From a checkpoint of a small mixture-of-experts model trained on Wikipedia.
Size: 13 layers, width 128, vocabulary 8192, 23.3M parameters.
Experts: 64 experts in each of 13 layers, 64 SwiGLU neurons an expert, 2 picks a token, a sigmoid router.
Training: a variant of Adam for the experts, 358M tokens, 5466 steps.
Below are experts of layer 2 (counted from 0) of a mixture-of-experts language model. Rows are named router (the router's row for the expert), gate (a neuron's input weights, with its number), up (a neuron's input weights, with its number), down (a neuron's output weights, with its number) and show model dimensions 0-127. Each number is 128 + 32 x the weight over its row's rms, rounded and kept within 0 to 255.
Before each expert's rows: a language model's description of what the expert responds to; "mostly gets" lists some tokens that are sent to it at least half of the time. This comes from a sample of Wikipedia text that the model never trained on.

# expert 1
What it handles: Articles after prepositions
mostly gets: " the", " another", " a", " every", "ady"
router [176 109 160 139 120 158 169  66 136 121 172 103 124 172 133 128  94 139 103 103 117 157  87 169  87  75 128  66 144  63 146  85 122 137 185 150 131 119  88  97 137  98 128 102 120  93  95 176 167 141  79  72 124 137  91 138 125 178 150 116  70 154  99 121 159 157  70 107 119  66 117  97  67 168 140 134 156 120 106 143 121 100  80 137  91 159 119 156 148 183 112  80 113 196 123 120 134 170 116 111  60  93 126  93 126 125 125 172 124 187 144 122  98 147  99  91 112 139 119  52 152 159 147 111 137 169 147 112]
gate1 [126 108 138 123 233 186 173 121 170 134 219 136  32 125 142 104 136 127 193 122 134 189  65 158  70 124 142  94 177 136 189 157  88 119 131 149 142 162 137 123 137 125 126 140 128 129 128 129 136 132 174 114 126 122 134 125 129 126 148 122 124 118 125 107 129  95 108 127 200 106 160 101 129 130 139 130 135 130 114 157 136  94 144 140 128 151 118 125 150 126  89 131 130 163 151 147 160 128 186 109 123 106 128  75 123  82 147 128 106 178  77 147 143 219  89 116 121 149 124  65 137  92 209 127 152 200 108 140]
up1 [ 97 194 106 132 126 127 109 136 214 162  20 125 128 125 125 145 103 161  57 126 132  75 130 183  85 128  76 126  62 120 166  83 138 112 135 125 127 104  98 134 126 146 113 126  98 118 170  79 151 123 130 151 150  67 101 131 126 131 111 118 120  74 128 168 131 220 183  64 111  82 143 152 132 146 106 146 119 112 155 137 134  94 107 130 133 151 127 142  93 105 167 114  99 127 127 109 135 129 129 177 132 157  98 121 127 160 151 145 128 115 106 105 131 115 129  75  94  94 149 125 165 133  93 135  89  18 177 152]
down1 [147  92 116 159 156 125 176 141 113 157 120 156 116 181 191 147  83 126  98 111 108 150 133  78 197 148 143 179  92  71 141 135 110 126 137  93  99 131 129 100  86 144 124 127 140 128 114  92 170 130 118 122 135 130 127 140 145 157 115 221 127 136 121 142 130 172  91 145 161 119  90 130  67 140  91 143 113 126 122 112  65 121 168 128 164 128 129 135  56 168 108 127 131 101 128 118 148 117 128 150 103 168  52 111 120 107  91  26 105 130  95 113 134 128 107 119  84 187  75 129 146  44 155  91 112 174  78 187]
gate2 [173 179 165 128 199 183 121 124 174 147 130 112 123 153 129 185 122 116 203 113 172 188 111 132 130 166 137  99  71 110 139 122 151 105 136 129 161 157 102  51 132 165 135  89 126 106 148 132 139 125 134 126 160 128 108 177 118 108 105 186 129 117 139 119 177 137  99 139 144 133 150 132 121 165 181  86  77 142  59 127 114  80 214  72 116 111 130 141 116 119 129 172 155 154 131  92 102 141 132 120 128 154  36 128 128 120 125 204 201 134 111 166 142 184 131 121 102 153 130 114 156 101 128 114 156 163  91 104]
up2 [130 108 125 146 124 110 166 152 128 148 172 113 109 126 128 179 128  99  60 126 140 135  83 126 127 116  90  50 132 128 216 116 132  93 154 137 130 161 126 141 128 142  39 178 173  89  80 155  82 122 113 155  89 120 127 123 117 183 135 120 101 130 173 110 127 125 162 130 126  81 141 141 117 109 138 109 188 129 156 109 141 102 110 140  89 129 128 118  55  63 127  71 132 203  80 126 149 125 157  81 100 125 184 211 130  84 142 119 127  56  77 157 135 120 160 116 116 126 127 128 134 149  68 117  75 136 132 151]
down2 [147 118 109 137 127 111  86 147 128  33 121 126 109  96  87 179  65  97 149 158  69 125  72 111 128 132 140 145 121 140 108 110 140 170 194 129 126 133 134 104  92  93 139 130  87 128 120 133  95 125 157 124  95 173 181 134 117 190 112 112 119  77  91 109 105 146 159  90 123 185 129  78 116 134 103  72 128 124 205  94  97 133 190 136 125  90 135 174 141 129 120 120 129  74 127 151  98 132 124 119  53  93  82 128 129 128 148  69 150  93 165  76 103 122 134 124 177 201 123 222 139 153 118 142 128 128 126 140]
gate3 [121  50  82 115  63 133 172 114 118  36 114 162 121 128 135 126 121 235 113 127 127  80 174  99 150 105 149 173 129 130 133 146 152 125 141 134 138 135 104 134 110 119  85 136 125 163 103 104 134 128 128 175 116 121 149 121 207  60 122 103  95 122 127  92 126 119 141 165 141 123 138 235 123 119 112  66 118 142 112 202 141 140 123  99 212 125 159 101 140 126 126 125 122 134 128 124  99 165 117  77 132 142  99 130 122  42 122  88  89 103 112 131 123 124 130 146  95 132 126 122  74 143 104 129 127 126 194 171]
up3 [ 96 180 167 130 181 153  94 130 164 130  57 136 125 129  73 127 123 120 169 118 145 148  37 180 125 143 107 141  94 121 128 175 131 131 151 166 129 138 134 141 184 131 165 177 136  68 127 111 125 142 124 136 138 198 119  98  80 128 123 138 150 196 115 179 134  99 129  89 124 183 144 137 138 130 164 159 195 104 129 131 117 124 125 129 149 151 125 180  83 141 209 128  55 117 157 143 131 125 137 189 131  79 139 110 188 148 113 151 168 181 132 114 194  71 169 128 135 141 131 127 171 125 134 128 128 114 101  68]
down3 [109 144 130 113 138 133  73 130 109  95 124 121 150 176 132 144 149 130 148 135 126 103 187  29 132 125 132 120 132 130  69 124 127 154 148 122 109 128 118 113 145 102 130 218 131  47 107 114  37 117 116 214 138 154 155 133 147 132  93 113 134 145 132 123 152 131 130 136 172 134 135 139 132 143 237 125 121 145 132 135 106 112 131 121 116 130 174 128 146 117 179 137 130 131  39 127 169 105 144 103 126 111  74  72 139  85 146 126 186  95  44 145 100 142  94 124 150 188 126 118 114 186  86 142 127 161 139 135]
gate4 [202  98 121 133 136 111 126 122 167 151 116  53 126 134 129 133 133 117 130 137 119 125  86 108 122  91 122  42 150 182 221 111 128 148 142 170 131 115 123  94 132 129  97 133  76 105 123 130 113 168 125  78 122  78 127 188  83 130 128 129 132  85  95 138 143 118 133 145 109 115 128 207 128 136 115 158 129 109 126 137 147 110 143  69 176  59 111 129  75 122  82 104 124 119 125 119  60 117 130 101  57 118 103 138 128 130  23 130 117  76 130  99 128 180  58 128 132 145 146  91  95 128 132 158 158 107  68 138]
up4 [128 164 129 110 137 117 151 137 114 148 127  77  94 128 133 161 158 140  99 115 186 138 226  88 129 138 171 171 158 135 141 115 170 129 148 114 115 130 131 122 198 122 168 162 129 119  97 159 127 151 111 120 106 139  98 133 129 100 130 124 133 160 205 168 128 126 111  79 128 161 137  63 144 113 126 135 130  51 239 138 218  76 126 128 127 130 129 123 167 112 102 123  87 115 113 126  96 122 127 123 242 117 102 122 120 130 117 162 126 136 174 143 135 167 133 112 117 101 187 130 120 111  63  76  75 125 127 120]
down4 [142 120 181 133 117 130 104  88 142  97 124 126 114 115 108 120 181 103 119 112 100 117 128 119 130 142 132  87 224  94 133 134 128  97 117 107 101 120 131 180 201  83 106 150 170 215 154 181 159 127 138 127 161 158 126 167 131  64 148 106 138 106 124 208  87 131 107 131 108  95 119 126 124 128 106 138 123 125 125 109 143 131 158 145 131  85 179  83 169 217 134  71 201 128 167  93  67  96  98 191 164  78 156 130 151 186 106 130 149 128  97 164 123 123 133 142 144 120 128 131  51 125 125  80 137 140 122 132]
gate5 [130 125 139  89 125 129  64  96 132  95 121  91  98 117 134 139 136 139 141  18 135 151 120 120 115 131 147  75 103 213 192 122 130 125 122 167 124 156 129 138 126 100 170  84 131 148   0 117 144 129  78  94 149 130 114 129  17 114 147 199 128  84 126 129 131  78 137 136 130 148 123 128 125 135 119 122 136 130  71 157  77 154 116  95 176 122 129 111 117 123 127 130 136 125 105  96 127 128 143 127 182  90 120 136 127 131 133 133 143 137 121 132 135 173 127 139 198  80 105 106 112 131 108  95 207 124 107 148]
up5 [122 137 157 112 111  97 133 107 182 156 127 229  81 125 129 135 133  94 191 146 131 155 116 144 167 134 128  60  32 138  71 137 126 112 130 106  91 160 145  50 136 125 125  57 124 155 198  71  93 128 129 188 138 145 150 123 128 147 154 132 140 113 138  76 161  82 121  99 124 105 130 130 109 126 183 121  70 168  92 179 188 129 149 128 109 101  97 131 104 132 151 131 127 103 123 132 129 217 126  83 126 147 124 108 121 101 141 127 130 161  98 130 154 112 110 115 126 130 161 158 114 128 136 123  92 211 165  91]
down5 [177 126  97 126 116 190 132 119  97  87  52 126  83 124  72 126 163 235 132 124 136 142  88 122 107 114 142 186 105 178 151 112 131 111  65  38 192 123 131 124 120 134 104 149 146  73 105 177 111 137 155 125 108 109 141 101 140  95  69 121  73 137 117 116 128 103 104 188 146 180 135 104 108 117 118 151 117 128 133 136  93  81 125 124 144 101 187 111 162 145  99 144  92 105 108 132  98 135 178  86 100 120 130 111 126 151 171 110  91 170 191 123 130  80  93  77 182 129 129 179 101 134 152 126 131 107 131 134]
gate6 [147  71  37 119  88 180 200 134 155 128 148 133 131 133 137 117 177 197 114 198 125 135  55 131 129 205 168 104 141 131 197 114  59 118 128 112 163 126 157  77 128 126 151 129 151 114 127 115 170  80 194 130 131 133 125 157 128 130 119 119 143  98 108 133 131 121 127 104 144  94 124 125 131 100 129 120 138 183 116 113 138 130 137 125 105 158 142 123 123 120  53 117 110 135 107 105 103 185 189 152  13 118 125 133 152 135 131 102 119 110 106  95 105 146 115  85 125 154 148 129 128 120 143 171 128 129 221 121]
up6 [121 134 148 115 231 136 117 134 141  96 116 110   0 128 131  81 137 138  82 143 128 146 127 162 140  98 145 172 153 139 119 121  58 132 133  76 129 104 129 109 132 133 126  53 111 114  95 122 132 116 128 133 164 140  38 130 118 199 188 131 149 147 122 203 128 113 122 138 129  82 160  93 116 138 139 124  80 129  95  86 132 109 113  68 147 126 140 130  24 137 125 106 135 120 127 104 117 148 128 137 111 168 110 150 127 116 121 113 138 126 139 136 126 169 127 135 140 146 128 129 131 138 145 117 134  78 128  20]
down6 [213 169 105 173 117 112 101 158 191 131 138 134 122 131 100 117 129 124 145 159 156 117 101  64 105  92 141 131 129  92 130 214 117 128 131 117 105 131 146 148  96 125 141 125  95 115 125  66 113 123 136  92 102 141 125 129  87 165 117  77 167 111 154 128  55 129 128 164 156  96 161 128 149 127 146  98 121 182 133 149  97 165 128 147  71 118 127 147 109  71 179 131 157 157 147 152 125 170  78 105 134  84 125 122 100 189  79 127 158 182 115 132 131 123 114 134  44  56 133  86 164 221 128 168 159 110 122 168]
gate7 [118 157 126 124 123 128 126 109 152 126 149 140 178 131 127 124 133 132 127  96 132  90  52 117 136 128 136 119  39 144 150 138 147 103 185 128  97 183 147 129 157 130  99 165  37 104  94 128 138 136 129 138 161 145  85  94 125 130 152 127 147 128 121 108 131 143 102 123  79 112 141 142 120  87  93 129 195 120 163 129 119 140  79 124  13 195  79 118 138 133 150 114 192 152 121 131 113 125 128 124  97 102 124 133 134 123 131 118 117 115 140 130 104 147  98 156 164 203 249 115 188 102  54 134  89 139 139  94]
up7 [107  88 134 143 153 128 130 127 123 130 126 117 106 128 213  63 110 116 176 207 122 103 132 140 173  84 123 180 180 129 104 130 118 107  78 205 131  77 141 106  59 147 155 129 127  93 165 126 170 109 111 112  88 125 131 136 123 141 111  63 105 176 136 224 125 110 168 148 131 126 128 142 178 130 176  97 106 117  73 129 128  47 154 130 131  98 147 150 132 126 122 110  58  86 138 126 147 138 118 143 109 129 129 127  91 126 124 120 127 107 129 152 148 129 164 104  77  24 120 128  77 137 113 125 148 133 131 188]
down7 [124 107 125 128 193 132 147 127 116 133 125 115  75  62 100  92  60 160 129 153 113 110  91 166  75 103 179 113 127 107 137  97 125 126 133 106 134  89 128 141 128 149 127  61 123  78  97 126  20 173  48 114  76 122 145 162 149  89 117 121 124  95 147 118 117 140  81 118 118 114 119  38 128 123 142 140 132  91 201 166 108 141  80  57 141 118 169 125 150 101 104 126 117 154 116 121  76 122 133 129 126 228 133 126 138 118 101  90 103 124  88 186 145 157 118 134 142 141 136 125 100 171 115 127 100 106 151 105]
gate8 [240 130 135 141 175 104 139 140  95  76 133 132 173 128 107 122 194 106 165 126 100 148 100 130 121 130 120 223 125 125 116 134 129 158 150  81 128 132 122  62 136 111 102 124 140  95 114 131 129  91 101 154 118 140 120 123 204 173  87 187 140 181 126 126 138 122  83 128 116 120 155 117 139 159 128 118 255  65 120  78 128 149 103 130 167 141 130 140 170  57 139 133 161 135 125 121 140 125 116 129 117 165 132 119 128 131 107 125 168 139 126 101 119 125 100 125 128 124 112 126 105 132 197 131 130 131 137  37]
up8 [127 123  72 121  66 127 129 135 157 124 129 129 124 128 123 123  77 121 113 128 118  92 134 109 128 148 128 122 152 126 122 123 211 104 128 143 134 116 138 153 141 135 122 129 149 129 122 113 120 225 106 111 114 135 188  87 148  93 142  89 125 105 141 124 121 142 136  39 132 140  88 124 149  60 173 126  64 129 159 137  76 128 197 134  68 130 157 123 150 127 146  66  85 128  94 130 138 132 137 140 155 133 137 124 128 133 142 188  57 130 148 142 172  56 150 186 158  72 202 127 131  94  73 106 154  31 114 130]
down8 [105  86 182 125 125 125 116 122 128 128 134 139  46 145 125 162 127 146 129 126 163 177 121  94  96 116  84 148 119 163 128 118 121  85 189 124 137 130 154 142  79 154 133 134 108 169 141   0 128 127 106 108  94 136 120  93 134  98 126 115 117 133 125 110  76 130 133  85 157 181 149 158 105 142 135 146 142 127 144 135 174 160 141 130 160 159 131 113 128 183 125 113 157 133 194 132 130 162  85 128  99 135  40 121 149 148 180 116 144 121 148  75  69 162 171 153 130 109 122 132  80 201 124 146 186 120 165 207]